config.toml
experts_per_token = 4
router_score = "sigmoid"
normalize_top_k = true
lr_router = 0.000986
norm_eps = 1e-06
beta2 = 0.98
seq_len = 256
Below are experts of layer 10 (counted from 0) of a mixture-of-experts language model. Rows are named router (the router's row for the expert) and show model dimensions 0-47. Each number is 50 + 12 x the weight over its row's rms, rounded and kept within 0 to 99.
Before each expert's rows: "comes before" lists some tokens at least twice as common just after its tokens as in all text. This comes from a sample of Wikipedia text that the model never trained on. Tokens count by the router's weight.

# expert 17
comes before: "1", "2", "|", "==", "s", "The"
router:36 62 61 29 55 46 37 54 63 24 56 33 33 46 37 64 49 57 41 61 46 51 40 47 45 46 54 41 39 50 53 57 53 44 50 62 55 60 67 50 53 48 32 24 49 36 64 39

# expert 2
comes before: "-", "|", "\n", "–", "°", "=="
router:46 30 79 27 59 71 49 57 70 38 67 52 55 56 42 57 55 52 37 33 61 64 38 39 54 58 43 68 42 54 52 43 37 68 59 61 53 59 63 48 47 41 46 12 64 46 75 34

# expert 26
comes before: "ing", "ed", " of", " to", "ion", "es"
router:42 32 65 41 47 46 66 62 60 45 47 31 53 63 55 63 76 64 46 51 60 60 64 47 39 49 54 48 46 66 51 58 27 50 41 54 52 74 45 35 65 54 41 49 41 54 58 13

# expert 13
comes before: ":", "\n", "==", "===", " ==", "The"
router:63 56 63 24 40 44 60 30 55 49 35 38 41 57 39 77 56 76 29 55 42 46 60 49 67 53 32 56 53 69 49 39 40 66 58 70 59 58 52 60 56 59 60 29 52 63 70 49

# expert 28
comes before: "9", "0", "1", "8", "7", "6"
router:33 55 69 34 46 59 49 48 57 56 69 35 57 51 43 50 63 65 29 57 48 31 44 54 41 39 35 60 31 43 46 51 41 45 38 49 38 56 53 50 61 68 35 43 48 45 60 37

# expert 1
comes before: "0", ",", "1", "5", ".", "2"
router:36 51 69 28 77 49 51 40 72 31 56 45 60 46 58 45 76 44 37 50 54 60 40 54 49 52 50 52 29 56 60 50 33 34 59 41 65 58 52 42 49 50 52 37 48 56 57 41

# expert 12
comes before: ")", "),", "0", "9", ").", "–"
router:53 42 68 31 60 54 53 43 75 38 46 29 55 40 52 62 63 47 41 58 66 62 54 43 56 50 50 56 49 60 47 66 26 48 51 47 31 60 72 52 45 42 43 42 36 45 67 32

# expert 16
comes before: " a", " the", " was", " The", " he", " is"
router:52 55 75 38 60 74 27 50 50 40 41 23 55 59 66 53 61 58 47 57 63 63 63 42 55 61 40 19 39 56 66 60 55 39 41 44 43 69 40 54 61 42 46 26 36 57 59 45

# expert 30
comes before: "4", "5", "6", "7", "3", "8"
router:34 60 69 29 62 39 63 44 66 59 40 25 42 47 50 63 49 59 58 78 56 65 50 39 56 41 47 38 55 50 60 45 44 49 55 52 44 66 52 51 48 55 38 46 43 48 57 51

# expert 3
comes before: "1", "2", "3", "4", "5", "6"
router:36 42 64 27 34 65 45 42 59 40 37 32 47 56 57 66 61 62 52 58 45 39 56 42 51 78 52 63 27 63 38 61 49 58 67 68 43 54 62 57 47 39 39 42 50 46 72 40

# expert 10
comes before: "s", " of", "ing", "ed", " in", "al"
router:44 57 66 40 63 28 55 48 68 33 46 46 38 66 42 61 66 69 12 51 41 38 60 61 58 65 68 35 34 62 56 38 31 35 50 59 47 58 58 39 55 44 24 38 70 55 56 44

# expert 25
comes before: " |", " ", ";", "–", "%", " Total"
router:25 58 70 25 56 69 45 36 54 60 42 42 45 50 57 54 51 63 41 46 39 27 66 48 52 50 41 50 51 70 51 64 43 56 54 60 41 50 56 61 71 45 44 47 39 60 68 11

# expert 15
comes before: " the", " to", " by", " in", " a", " as"
router:38 61 64 37 67 45 40 35 79 49 46 37 51 45 63 52 61 46 46 66 71 52 45 56 65 57 39 67 35 61 44 54 41 38 46 52 36 54 63 57 66 53 48 51 51 56 58 36

# expert 7
comes before: "\n", "-", " ", " The", " He", " In"
router:40 21 62 38 48 57 42 44 72 58 53 48 47 57 52 57 62 70 62 57 63 30 49 46 51 59 46 38 19 58 67 56 48 41 68 52 48 65 64 56 53 56 68 36 39 48 73 38

# expert 4
comes before: " ", "\n", " —", " S", " N", " P"
router:45 25 64 31 57 49 44 36 73 51 49 49 29 41 77 71 50 67 63 55 54 41 58 45 58 46 48 29 24 60 69 41 45 43 67 49 49 46 54 54 66 56 54 38 30 54 67 37

# expert 29
comes before: " the", " ", " a", " his", " its", " this"
router:36 43 56 38 47 60 58 59 56 66 46 29 38 65 62 58 43 49 51 46 48 48 33 64 55 38 36 35 37 64 57 61 35 64 63 34 61 61 69 32 50 53 59 46 55 56 42 50

# expert 6
comes before: ",", ".", " and", " of", " in", " ("
router:49 27 74 47 66 57 47 18 71 33 48 35 38 54 55 54 69 60 24 61 59 45 56 44 56 50 29 49 38 50 58 55 46 41 47 60 65 56 66 50 58 35 54 37 56 54 53 31

# expert 18
comes before: " |", "\n", "0", "5", "4", "6"
router:45 42 74 28 68 55 49 31 63 51 43 46 48 38 48 57 44 71 50 35 27 51 40 36 56 43 45 65 32 60 35 50 33 63 50 46 41 62 64 44 71 47 56 53 48 55 85 23